{"n_experts": 32, "experts_per_token": 2, "d_expert": 240, "d_shared_expert": 0, "vocab_size": 50257, "norm_eps": 1e-05, "lr": 0.00179, "beta1": 0.95, "batch_tokens": [65536, 131072, 196608], "steps": 5698}
Below are experts of layer 10 (counted from 0) of a mixture-of-experts language model. Rows are named router (the router's row for the expert), gate (a neuron's input weights, with its number), up (a neuron's input weights, with its number) and show model dimensions 416-447. Each number is 200 + 30 x the weight over its row's rms, rounded and kept within 0 to 999.
Before each expert's rows: a language model's description of what the expert responds to. This comes from a sample of Wikipedia text that the model never trained on.

# expert 2
What it handles: Line breaks and dashes between items of infobox-style lists and table rows, especially sports bios and stats: Height, Position, scored.
router,232,173,175,240,174,225,269,226,216,142,177,227,206,226,184,194,193,181,194,223,250,216,163,175,189,223,262,189,176,163,236,169
gate0,191,155,190,180,213,184,141,206,180,231,207,185,227,231,217,167,240,169,234,151,215,189,115,242,277,227,160,206,146,197,197,166
up0,172,173,194,246,224,250,199,186,230,228,183,153,244,234,156,249,183,189,221,171,234,215,156,213,223,183,181,173,172,180,212,209
gate1,229,186,168,284,227,192,199,210,248,169,223,200,188,184,204,206,179,165,139,215,164,211,215,180,196,211,210,252,225,199,204,214
up1,233,162,211,208,206,217,190,188,214,195,176,229,138,162,188,156,235,193,222,212,151,193,223,218,222,260,188,232,198,234,183,224

# expert 27
What it handles: Cell contents in pipe tables such as blank cells, dates, party names, votes and survey names like LINEAR, plus closing parentheses.
router,238,207,191,182,213,265,220,242,199,182,181,192,182,191,249,192,220,171,203,244,194,219,242,218,211,206,234,219,181,182,238,212
gate0,160,229,218,200,247,194,250,259,189,186,214,227,202,183,184,185,231,177,220,225,222,207,213,229,197,206,172,280,204,164,165,202
up0,269,215,243,182,269,204,232,201,186,258,219,225,209,173,178,206,241,246,204,169,139,171,203,210,220,246,234,228,186,192,213,209
gate1,216,202,201,182,155,215,180,182,199,212,198,216,200,194,181,200,138,188,205,241,198,187,192,189,208,206,197,159,225,142,198,187
up1,219,185,245,203,210,205,183,252,215,276,179,231,204,245,138,242,156,198,210,192,226,190,173,219,177,199,208,158,240,171,180,183

# expert 21
What it handles: List and clause joiners: commas after names and places, and, or, including, but, and combined punctuation like ), or ",.
router,239,221,211,220,217,196,250,199,202,176,196,180,214,173,172,167,208,215,217,240,204,195,202,229,169,225,227,173,228,200,244,208
gate0,229,136,209,153,214,163,214,218,174,196,253,205,206,202,226,211,201,227,172,197,238,182,218,199,172,166,223,228,215,174,183,188
up0,151,190,176,229,252,213,273,189,186,205,196,220,94,234,197,269,170,185,180,193,162,225,205,227,153,188,151,141,150,168,212,248
gate1,219,212,217,170,237,189,218,254,181,199,157,164,184,182,253,160,282,206,187,223,169,147,251,236,184,205,202,226,216,222,197,203
up1,211,243,202,194,209,186,199,228,220,199,197,225,176,207,213,188,240,183,224,194,192,181,201,148,231,213,242,179,229,204,225,217

# expert 15
What it handles: LaTeX math pieces (braces, \phi, \theta), coordinate primes, and unit abbreviations like ft, km, mm, plus some species-name endings.
router,246,216,238,203,163,213,214,215,220,157,166,207,211,220,223,184,124,174,158,257,257,187,253,193,158,284,240,157,191,174,218,223
gate0,183,222,236,188,176,228,199,223,194,181,146,184,194,248,194,260,226,209,179,231,240,217,216,196,176,245,229,246,225,206,235,220
up0,256,174,128,199,212,187,203,195,201,224,216,202,171,185,202,220,154,260,189,197,204,150,208,192,229,184,203,197,166,175,167,180
gate1,207,235,229,240,169,195,192,186,230,231,184,258,200,138,213,172,161,209,185,201,229,202,233,182,158,189,176,143,172,211,205,211
up1,204,200,248,204,212,238,224,189,211,225,206,262,227,127,242,171,171,176,193,219,225,178,264,186,169,162,170,200,207,209,174,261

# expert 3
What it handles: Mid-word pieces of non-English proper names and places, often transliterated or accented, e.g. Rishabhanatha, Nałęcz, Horsham, Sturluson.
router,217,234,185,213,168,221,200,229,222,204,185,190,228,200,200,178,174,185,201,243,189,217,174,228,213,219,237,169,238,240,194,200
gate0,199,219,259,183,211,219,269,181,189,176,235,203,225,201,195,169,188,224,185,166,190,253,219,238,199,225,233,177,222,209,254,263
up0,245,184,177,212,221,232,191,190,228,226,218,155,214,183,226,253,197,255,187,249,201,201,176,235,210,214,181,168,187,204,200,239
gate1,196,183,214,157,166,234,190,222,217,264,165,196,224,186,255,237,229,181,199,258,154,240,207,196,168,216,162,224,161,219,167,217
up1,249,171,192,233,189,183,176,164,230,186,148,163,180,186,200,178,220,151,249,183,207,184,174,188,156,162,168,194,184,230,251,166

# expert 7
What it handles: Line-initial dashes starting infobox or list fields (Length:, Born:), line breaks between them, and prefixes like un, non, anti, self.
router,218,226,223,191,166,176,200,198,204,189,157,213,236,257,197,204,207,240,188,258,194,196,193,214,166,226,196,202,203,154,204,205
gate0,190,228,220,247,232,183,219,191,217,205,194,222,164,177,199,191,208,185,222,179,144,220,150,178,140,160,110,181,156,252,206,225
up0,167,222,219,167,200,147,226,193,191,207,201,226,261,231,230,126,154,193,163,221,199,209,284,248,231,205,195,208,177,237,208,214
gate1,191,198,220,221,239,197,186,195,192,178,161,134,261,191,213,201,199,221,233,241,170,205,233,173,252,241,203,226,213,251,237,207
up1,163,221,201,206,184,130,170,226,191,185,219,217,187,157,211,131,175,233,192,205,181,168,227,269,155,193,134,225,154,193,202,214

# expert 1
What it handles: Mostly the preposition in or In before places, years and settings, e.g. highway in central Ohio, In 1985; also across, throughout.
router,233,199,210,241,172,217,196,213,239,186,154,166,197,284,221,188,196,218,219,241,214,205,181,231,200,259,237,181,208,192,208,229
gate0,164,165,191,232,165,196,181,201,164,214,225,226,191,196,264,144,162,174,212,182,215,182,152,257,222,169,193,180,205,230,199,175
up0,268,148,212,193,259,226,239,191,231,226,151,115,232,257,198,221,227,194,194,208,214,181,207,214,178,254,182,210,154,173,189,230
gate1,248,220,210,169,223,163,218,228,196,179,197,234,187,185,205,181,202,208,179,212,155,166,237,241,206,256,223,219,203,181,165,196
up1,178,182,230,206,170,233,205,228,181,188,225,237,216,208,207,217,235,167,189,180,204,204,176,185,190,140,184,158,196,221,196,148

# expert 18
What it handles: Field names at the start of infobox list lines (Class, region, borough, Practice), plus header equals signs and naming words like known, named.
router,239,203,178,169,139,281,208,234,221,206,166,160,256,190,212,168,252,177,194,269,210,196,210,197,168,196,250,204,191,177,204,231
gate0,175,209,164,206,240,246,206,271,192,165,193,236,225,157,236,166,161,157,211,215,190,147,175,228,230,203,216,228,262,170,172,213
up0,163,253,227,241,261,210,198,267,220,165,231,263,228,149,257,224,198,175,228,222,188,199,195,188,232,210,247,208,244,195,240,199
gate1,260,206,193,178,215,167,182,209,163,210,271,243,235,167,201,238,166,211,176,191,239,221,201,281,166,187,180,243,181,237,239,152
up1,212,195,229,208,183,259,219,143,208,134,172,191,170,202,205,257,202,203,153,248,183,205,263,184,290,156,170,215,202,158,199,203

# expert 12
What it handles: Digits, en dashes, decimal points and currency signs in scores, results tables, year ranges and statistics, e.g. 15–4, $1,979.
router,206,182,196,174,214,211,189,235,262,162,187,214,195,217,205,210,198,201,225,253,214,190,156,187,161,205,204,178,211,187,239,183
gate0,218,212,195,175,193,184,212,219,233,232,190,245,175,216,188,224,185,180,197,138,243,237,230,185,142,208,233,197,242,228,182,222
up0,201,173,218,181,228,223,227,203,200,252,157,191,194,224,237,215,224,196,168,201,215,197,149,200,182,191,218,181,214,196,200,239
gate1,185,206,122,204,201,236,217,223,168,209,167,231,197,158,241,208,195,208,162,213,189,218,162,193,238,207,213,215,170,153,204,168
up1,196,186,156,209,229,252,233,181,214,210,192,260,142,222,151,209,257,229,188,256,175,243,157,182,203,214,200,159,180,223,201,223

# expert 31
What it handles: Place-name words and club names in sports tables and text, e.g. North, South, San, Derby, Hull, Cliftonville, County.
router,238,204,179,229,174,220,182,226,206,188,206,191,247,204,173,195,200,136,203,215,255,187,150,214,145,194,240,146,238,158,282,257
gate0,216,209,206,259,181,188,191,187,223,217,158,200,225,203,229,247,209,216,200,163,217,220,211,178,215,206,235,170,260,189,274,157
up0,250,158,212,168,170,215,189,183,179,176,216,242,219,223,188,121,218,163,268,188,140,130,158,211,200,190,164,217,206,235,142,224
gate1,218,220,169,204,133,217,215,197,171,259,238,191,236,222,142,186,167,216,159,206,216,199,193,237,205,220,210,146,197,220,180,218
up1,225,184,210,196,234,187,200,159,291,187,177,198,150,181,179,234,183,217,191,200,178,221,280,200,177,245,177,146,212,194,250,198

# expert 20
What it handles: Month names, centuries, words like mid, late and During, ordinal suffixes, and royal or noble titles before names (Queen Elizabeth, Lord).
router,240,238,216,188,204,171,196,196,205,187,130,161,195,228,244,182,255,197,174,209,196,232,187,224,177,221,239,196,226,167,240,194
gate0,169,315,186,154,221,173,230,195,214,188,145,210,183,196,188,240,175,182,209,201,162,215,196,168,181,150,204,141,225,266,269,181
up0,177,224,241,156,148,211,188,198,177,163,181,185,142,223,253,177,215,212,237,227,197,174,210,196,201,231,226,201,231,227,229,178
gate1,250,189,160,166,215,241,246,184,202,221,196,184,235,256,249,162,176,215,199,149,167,197,240,168,241,200,255,242,185,214,209,179
up1,255,134,201,184,183,172,192,160,209,184,227,170,185,181,202,172,162,183,200,208,223,196,259,159,173,210,148,214,180,195,193,196

# expert 0
What it handles: Articles and possessive determiners that open a noun phrase, such as a, an, his, this, plus the next modifier like first.
router,223,216,222,190,159,227,229,229,229,148,183,185,258,230,222,166,155,208,219,215,202,194,193,217,213,211,207,164,204,183,218,195
gate0,228,215,192,221,234,185,181,204,214,152,208,179,258,172,229,187,172,170,194,151,178,201,195,226,207,212,189,202,237,224,222,229
up0,221,137,196,214,189,233,178,201,251,191,221,192,137,247,250,215,244,205,216,202,187,210,187,215,194,237,235,247,201,175,209,220
gate1,174,206,186,132,195,177,200,193,226,146,222,196,251,209,220,207,189,217,206,195,176,178,197,184,181,192,189,165,205,239,247,166
up1,187,240,231,248,193,241,228,188,161,194,187,174,194,200,190,210,210,237,210,230,131,222,191,201,183,204,177,192,241,137,255,224

# expert 17
What it handles: Common nouns, often plurals, and country names ending a prepositional phrase, like clubs, countries, students, in India.
router,173,211,172,243,221,211,236,168,240,209,172,163,240,234,196,195,212,216,199,239,177,219,221,223,186,236,246,188,192,183,238,213
gate0,196,174,275,231,188,200,185,230,183,216,196,166,185,210,217,198,217,235,170,202,214,243,194,183,228,159,228,164,205,200,145,170
up0,193,221,228,177,142,242,198,154,199,193,204,166,191,146,245,200,219,214,136,189,150,142,205,169,177,170,235,144,198,254,235,198
gate1,161,154,176,258,173,193,203,189,210,221,197,177,194,188,255,243,184,186,143,156,174,241,199,178,188,192,185,211,170,259,206,218
up1,276,195,184,171,178,164,184,202,236,156,191,194,231,169,234,219,226,197,210,175,204,232,245,148,197,208,197,186,214,274,194,217

# expert 26
What it handles: Film, music and publishing terms in award and release contexts, such as Best, Film, album, Records, published, Label.
router,218,218,195,195,159,238,218,237,171,190,163,206,218,205,198,203,160,174,225,200,226,236,199,252,186,242,291,179,202,206,222,241
gate0,169,192,226,175,202,273,163,232,185,189,227,146,173,209,175,198,205,198,182,168,187,140,186,172,204,173,157,150,185,184,238,210
up0,192,206,208,211,133,174,219,211,199,240,173,206,189,203,202,202,232,199,184,211,233,185,177,193,181,155,201,135,143,141,179,177
gate1,208,201,166,237,193,180,205,223,204,176,205,214,228,232,182,199,148,216,177,217,233,175,221,218,164,183,204,152,188,215,160,216
up1,154,174,191,167,213,167,108,190,206,235,225,234,207,169,176,256,187,203,182,191,171,195,194,217,184,155,177,216,227,189,250,262

# expert 14
What it handles: Periods inside initials, abbreviations and web addresses, and digits and percent signs in numbers, measurements and table statistics (J., e.g., 2.4 km).
router,237,186,240,171,171,172,243,191,193,200,213,182,219,206,229,171,172,243,175,190,185,228,198,236,198,228,190,222,200,226,220,229
gate0,228,198,138,181,225,169,180,198,202,166,218,220,201,197,246,197,178,158,196,197,164,195,229,240,186,227,187,161,165,190,230,217
up0,177,201,218,221,184,209,227,162,181,212,166,186,199,190,199,198,223,199,214,208,217,211,159,211,203,152,204,251,202,177,149,236
gate1,208,208,192,247,181,182,228,219,193,142,199,155,184,194,254,211,274,247,194,186,158,194,251,211,220,182,160,231,255,175,159,185
up1,188,223,175,299,179,179,194,167,240,155,192,150,166,244,270,214,268,255,204,191,157,190,267,192,176,148,146,186,248,182,160,199

# expert 23
What it handles: Last word of a name or category value in infoboxes and lists, like politician, Islam, Tachinidae, JPL, Stadium, Racing.
router,199,251,208,210,165,227,222,215,268,164,179,164,215,217,199,172,215,214,207,233,231,264,246,226,208,256,238,209,203,184,214,222
gate0,174,217,194,203,173,229,168,192,227,209,214,153,183,177,184,197,189,261,212,203,200,171,237,230,185,216,256,171,206,145,190,185
up0,243,216,187,171,218,214,238,182,173,187,229,235,189,188,239,223,257,217,222,206,214,228,136,193,222,213,175,191,209,246,173,199
gate1,234,215,166,198,199,182,237,253,191,224,183,197,200,195,173,204,250,158,190,187,165,209,224,213,210,236,207,187,220,175,166,205
up1,155,227,238,190,225,177,189,154,185,197,221,205,213,236,186,177,261,218,232,184,216,182,248,203,174,214,255,188,183,146,269,177

# expert 28
What it handles: Quantifiers and numbers before plural nouns, e.g. many, several, some, three, various, often after of, and, for.
router,232,243,206,201,158,229,229,231,186,189,166,160,208,229,189,183,219,228,177,254,205,181,181,189,173,249,233,115,169,203,200,214
gate0,213,237,170,212,186,193,235,216,190,150,207,172,220,203,200,205,185,209,149,214,205,195,185,150,218,200,168,194,177,221,181,234
up0,194,174,269,219,238,192,213,177,280,222,163,231,175,173,219,208,226,170,240,170,169,168,188,247,170,232,224,169,217,159,201,164
gate1,199,265,162,248,210,249,198,253,215,235,159,133,170,253,218,196,183,241,200,173,184,210,163,224,142,183,230,154,212,213,252,196
up1,164,178,147,255,197,252,198,189,192,212,192,189,214,189,183,191,145,185,192,199,199,217,210,139,109,201,169,180,217,209,165,180